From a checkpoint of a small mixture-of-experts model trained on Wikipedia.
Training: a variant of Adam for the experts, 2752M tokens.
Below are experts of layer 5 (counted from 0) of a mixture-of-experts language model. Rows are named router (the router's row for the expert), up (a neuron's input weights, with its number), down (a neuron's output weights, with its number) and show model dimensions 96-191. Each number is 200 + 20 x the weight over its row's rms, rounded and kept within 0 to 999.
Before each expert's rows: "gets" lists some tokens that make up at least twice as much of what it gets as of all text. This comes from a sample of Wikipedia text that the model never trained on. Tokens count by the router's weight.

# expert 40
gets: ",", ";", "s,", "),", "e,", "a,"
router,225,213,207,219,191,283,174,202,206,228,221,215,196,159,232,188,183,206,197,184,166,208,209,190,181,222,215,176,193,228,202,203,200,210,181,178,201,193,220,204,200,187,222,197,210,179,174,169,220,181,169,224,173,221,213,170,171,227,229,210,181,205,180,212,217,168,219,160,199,181,179,201,233,206,172,228,200,191,215,212,196,228,195,228,184,189,182,214,214,216,169,211,213,217,238,212
up0,231,201,199,194,190,193,193,157,206,198,196,209,216,188,207,203,173,176,230,224,185,224,183,154,184,243,200,194,185,207,166,207,196,206,191,183,194,179,198,219,202,213,199,184,235,172,146,214,189,229,225,201,154,197,176,190,199,156,217,206,193,214,196,201,196,217,193,163,190,203,222,199,182,192,182,199,210,171,213,205,141,238,195,220,184,186,173,198,200,180,225,226,202,224,194,225
down0,248,230,190,194,186,182,216,174,198,233,160,188,189,236,199,213,209,183,193,222,212,198,209,223,241,207,203,210,173,218,228,171,186,209,220,199,196,180,189,170,161,221,218,188,192,208,198,217,204,243,212,208,225,194,214,174,191,202,207,190,188,203,214,193,176,178,213,223,140,192,179,198,212,186,215,186,223,217,191,200,195,206,248,202,171,183,219,191,187,218,198,203,200,190,168,216
up1,165,185,224,175,162,192,222,207,179,180,198,228,163,191,168,183,200,180,190,187,206,200,231,203,189,166,218,192,187,201,198,189,217,213,217,193,236,227,251,203,220,204,242,206,206,183,205,178,214,226,198,201,187,225,199,204,206,205,201,197,204,227,175,199,219,194,181,181,194,193,209,201,201,267,194,211,176,171,183,213,168,224,186,198,191,210,189,209,203,183,198,202,198,223,210,212
down1,201,187,169,184,206,167,212,201,192,174,205,238,211,189,223,195,215,195,216,205,170,187,160,199,240,184,189,246,229,178,199,177,176,234,202,229,187,184,212,205,193,220,187,196,175,221,197,200,179,221,211,216,182,185,189,188,207,219,185,194,203,191,203,223,203,207,156,215,188,171,195,210,192,182,235,198,188,215,145,208,194,178,206,182,180,205,225,226,156,191,191,199,166,188,179,234

# expert 30
gets: " |", " Z", " Al", " H", " Jan", " K"
router,236,213,190,214,202,244,173,168,186,255,216,206,175,155,242,178,144,188,171,172,200,237,229,201,206,218,220,193,174,223,161,212,182,193,184,176,192,200,228,203,207,187,238,200,223,189,184,200,225,193,186,195,183,216,202,130,203,246,240,209,165,209,198,209,208,189,202,181,202,202,174,186,202,205,178,228,206,200,222,213,199,232,173,219,185,193,186,203,239,223,187,193,201,215,219,199
up1,209,152,162,207,215,206,210,227,210,211,182,213,221,207,198,215,203,230,195,194,147,180,184,199,207,204,199,210,174,160,167,203,167,193,215,178,230,212,218,218,223,178,194,195,219,205,219,206,219,209,181,191,176,198,209,250,234,188,182,233,203,197,194,193,222,217,195,199,193,177,250,230,234,236,201,248,220,197,201,217,170,181,211,214,190,220,212,226,189,262,194,190,180,202,184,226
down1,213,198,223,218,206,196,229,178,233,191,205,209,196,166,226,219,211,206,195,233,181,216,201,210,176,200,198,185,187,194,225,190,162,213,192,206,195,213,175,239,176,173,234,165,189,225,184,212,225,234,208,213,206,230,187,189,218,180,188,177,210,191,217,162,173,181,186,200,204,210,193,195,207,184,187,193,226,194,164,193,197,200,177,196,204,224,207,207,239,207,203,238,206,199,224,198
up2,205,199,180,203,222,218,193,176,226,219,213,214,189,216,187,231,221,184,241,218,202,167,218,211,181,195,183,160,159,193,164,218,231,191,197,208,197,191,214,173,181,174,226,207,195,182,219,215,197,155,184,187,190,204,209,216,219,166,213,204,170,221,185,188,195,187,211,191,178,209,200,155,181,172,219,227,208,219,219,190,179,206,184,182,159,196,187,210,224,202,196,217,177,197,190,189
down2,166,206,175,223,203,232,209,189,220,235,208,205,212,173,236,222,177,238,241,208,187,204,166,188,196,224,207,213,187,196,236,184,190,174,225,243,216,218,204,232,203,214,196,204,197,207,196,202,212,202,185,169,219,205,205,233,204,191,237,214,203,159,211,206,180,179,197,228,189,230,212,200,152,215,196,206,208,195,225,201,212,238,177,224,196,201,167,200,186,181,164,207,189,199,192,222

# expert 34
gets: " the", " The", "The", "the"
router,227,189,215,219,196,204,185,198,176,227,221,217,178,171,212,184,202,190,185,184,181,205,228,174,189,210,221,179,178,228,189,215,182,194,186,176,195,201,214,221,218,183,220,207,224,184,191,177,225,180,186,221,190,215,211,192,165,219,203,216,178,226,186,205,215,173,222,165,170,171,199,190,186,216,179,209,203,189,195,201,190,223,188,202,184,192,176,215,203,229,178,220,220,217,222,207
up1,182,171,233,182,188,203,225,202,196,180,210,182,242,197,201,194,195,223,173,204,189,192,199,213,197,170,146,231,172,224,204,205,180,212,196,186,162,232,207,180,189,190,240,187,215,179,196,201,202,198,205,171,200,176,208,196,179,158,205,216,211,182,208,196,197,208,199,192,203,180,178,173,201,172,181,205,208,218,173,196,205,201,215,204,196,159,200,236,190,227,215,193,193,222,228,164
down1,223,171,228,179,234,184,210,150,184,188,213,185,216,216,183,171,194,214,191,198,176,211,211,166,247,211,187,211,181,210,195,219,208,184,208,206,202,212,217,221,164,217,189,193,211,207,188,189,207,223,207,201,178,212,224,244,210,214,172,211,179,225,201,160,168,210,176,201,205,217,234,201,226,194,201,212,226,189,205,209,232,224,195,194,201,199,197,196,198,219,209,217,184,205,202,222
up2,219,208,221,233,160,244,207,183,213,229,179,206,199,186,240,192,164,208,227,170,204,240,232,165,198,191,223,215,194,209,210,186,181,231,188,192,168,185,217,193,213,208,202,187,213,196,180,201,173,211,158,200,183,229,227,172,206,219,222,202,205,211,197,203,202,190,220,215,179,220,208,216,258,200,181,206,197,229,212,205,163,185,221,237,204,196,198,209,210,195,168,193,218,186,219,206
down2,186,189,160,207,217,216,166,208,174,205,224,203,195,196,204,184,202,169,228,167,228,223,210,221,191,193,205,199,221,238,168,228,187,171,204,152,185,164,206,215,204,209,219,190,212,191,190,203,195,216,212,212,181,207,187,198,164,194,204,196,217,187,195,171,183,213,198,220,220,201,184,202,179,202,180,213,167,184,205,195,223,207,206,206,212,198,183,232,197,222,193,183,204,185,218,190

# expert 19
gets: " |", ")", "',", "\"", ";", " 1–1;"
router,224,209,193,205,184,263,179,197,197,239,213,225,210,146,241,156,165,191,204,168,187,211,235,204,195,235,186,196,182,212,183,215,192,202,184,199,183,182,194,204,190,203,229,183,204,177,164,192,218,202,207,222,168,223,212,151,195,217,224,218,164,200,197,233,226,195,198,180,186,177,170,194,200,201,177,227,201,198,200,230,194,230,210,217,189,197,191,202,225,230,167,210,213,230,234,201
up1,185,178,204,205,197,224,201,171,174,230,202,216,210,183,180,242,195,204,189,201,183,216,210,202,227,197,184,213,204,208,199,173,201,186,207,213,194,209,224,192,222,197,203,212,191,197,190,186,170,215,234,194,160,214,158,225,231,201,219,210,197,222,168,211,247,178,164,139,175,229,203,233,253,191,234,218,159,170,156,216,224,191,206,206,185,205,185,214,209,176,164,210,164,174,240,177
down1,173,199,198,217,235,165,192,201,227,188,157,196,194,225,213,195,181,172,201,226,215,206,216,170,173,216,186,203,172,181,218,174,218,225,193,259,218,179,215,226,193,222,200,190,192,159,251,203,199,214,162,201,207,225,158,224,227,197,221,200,216,197,201,200,186,203,206,210,176,242,191,183,205,174,181,255,208,192,183,186,204,221,194,234,214,201,243,210,227,195,177,206,236,250,195,184
up2,210,209,191,198,136,178,182,208,225,179,266,215,195,202,203,189,176,186,196,172,171,198,164,200,205,202,225,200,193,204,202,215,182,181,178,199,191,194,243,205,184,192,177,181,216,179,195,188,199,193,193,196,237,198,186,174,193,213,208,160,193,237,201,206,166,208,189,212,206,208,218,219,199,215,194,186,208,214,187,256,212,179,187,207,170,194,211,194,217,194,218,220,210,230,194,196
down2,168,197,204,174,201,179,172,168,211,206,236,186,162,200,193,196,195,175,206,223,188,194,203,228,219,196,243,213,201,217,221,212,225,208,199,162,208,187,205,203,177,220,234,156,220,189,184,217,219,172,210,181,203,177,179,188,217,222,193,217,212,234,229,163,216,230,193,207,179,217,217,215,196,207,169,179,197,191,190,233,218,164,188,203,213,208,212,196,200,153,198,208,205,221,171,195

# expert 21
gets: " A", " L", " T", " V", " R", " C"
router,215,218,203,239,167,251,183,174,190,210,225,211,197,169,222,186,161,188,205,173,186,211,221,189,177,210,233,179,197,216,154,226,182,188,192,188,212,197,235,231,211,213,238,176,206,182,177,179,225,177,184,232,181,202,206,128,186,237,215,224,168,198,190,225,203,191,223,179,192,185,169,203,209,231,150,200,190,157,186,229,200,221,184,244,184,198,187,218,217,229,164,201,195,204,227,213
up1,185,203,226,239,187,208,197,215,179,217,194,221,189,201,205,215,170,241,194,174,207,207,212,167,225,191,237,201,198,239,195,163,181,223,206,211,175,164,197,180,222,188,239,223,229,209,198,185,226,210,215,241,208,225,212,195,196,183,230,201,212,196,220,182,203,158,234,191,171,188,214,178,222,174,211,207,215,189,179,205,196,211,206,218,205,180,168,223,228,199,197,202,206,210,201,180
down1,191,205,201,196,206,198,203,240,178,206,207,229,189,171,200,243,220,184,193,184,199,194,182,214,184,187,193,239,186,209,225,191,204,182,222,220,210,199,186,222,209,202,237,178,199,224,202,194,213,174,178,182,230,192,195,177,202,199,171,216,158,188,226,228,182,209,225,196,192,202,212,213,172,188,189,161,188,180,189,201,159,212,209,212,189,214,213,235,196,205,203,199,211,212,203,196
up2,203,183,201,173,202,212,221,207,167,169,243,197,164,213,186,180,220,192,189,233,232,197,198,207,197,229,211,196,208,255,183,221,189,153,198,206,206,196,205,160,193,180,221,172,212,205,202,208,234,204,203,223,210,210,244,209,194,216,229,203,251,219,191,195,193,194,178,182,201,178,208,223,204,228,194,199,196,215,200,183,214,222,221,224,200,182,208,184,199,219,175,207,231,198,209,197
down2,212,170,217,180,210,199,201,222,208,199,196,192,223,184,205,191,232,219,174,197,170,206,213,201,207,203,172,243,203,168,190,225,192,197,215,194,174,169,206,224,200,184,213,158,209,196,166,199,199,183,198,185,242,185,209,214,212,170,184,183,209,174,216,199,177,217,210,172,216,178,240,195,186,211,205,212,188,188,172,176,206,196,186,210,210,215,196,189,170,186,216,212,190,198,212,220

# expert 46
gets: ".", "s.", "es.", ").", "\".", "ed."
router,230,199,213,208,166,240,182,192,192,216,216,220,177,157,215,195,126,181,200,177,163,211,237,186,195,203,201,174,191,201,214,222,178,204,206,184,223,220,223,206,198,184,217,216,233,166,191,173,219,206,177,233,159,206,225,161,190,219,227,229,171,212,187,227,211,181,229,185,186,180,202,190,207,203,193,216,191,183,198,248,196,225,177,233,178,189,192,220,228,213,186,223,204,221,231,215
up0,168,207,179,189,216,202,228,177,207,174,201,175,177,211,153,196,199,187,190,185,179,196,181,188,238,199,214,186,193,136,203,250,202,161,195,188,167,192,208,222,191,211,226,205,212,238,202,207,195,205,219,206,157,216,200,204,217,184,192,212,220,226,170,210,200,189,217,208,172,186,161,228,197,228,182,177,177,171,201,224,232,216,198,220,134,195,175,239,225,208,209,193,173,205,192,195
down0,168,239,175,172,225,204,207,247,200,198,203,156,223,214,205,208,198,171,218,224,205,216,196,229,188,191,172,182,177,185,258,196,235,211,218,200,160,212,187,186,230,240,211,205,215,199,261,214,215,189,192,221,214,192,210,209,193,201,211,164,216,185,147,222,174,207,228,206,184,215,212,184,233,172,161,214,211,222,176,239,242,223,222,174,191,167,202,193,197,198,184,182,225,207,209,186
up1,220,207,187,183,175,211,150,228,204,182,203,204,172,187,209,196,192,225,186,200,247,215,185,191,204,192,202,213,223,196,200,186,203,196,199,199,207,158,186,177,205,134,187,198,181,143,201,219,215,202,190,234,173,204,218,193,215,222,205,211,197,193,209,179,200,175,233,184,193,172,237,217,183,198,199,210,191,214,206,232,237,186,210,209,220,219,212,197,160,247,202,198,194,200,197,193
down1,187,205,176,173,235,199,188,170,226,189,195,190,203,183,237,201,200,197,159,225,138,207,195,213,186,186,212,237,227,179,190,220,197,218,168,127,198,204,180,227,196,206,208,217,200,200,208,188,208,207,206,229,160,206,214,172,207,174,232,208,207,194,183,161,178,195,208,208,185,192,239,172,228,188,174,191,249,185,202,204,219,214,210,198,198,220,193,184,187,203,206,228,176,216,188,199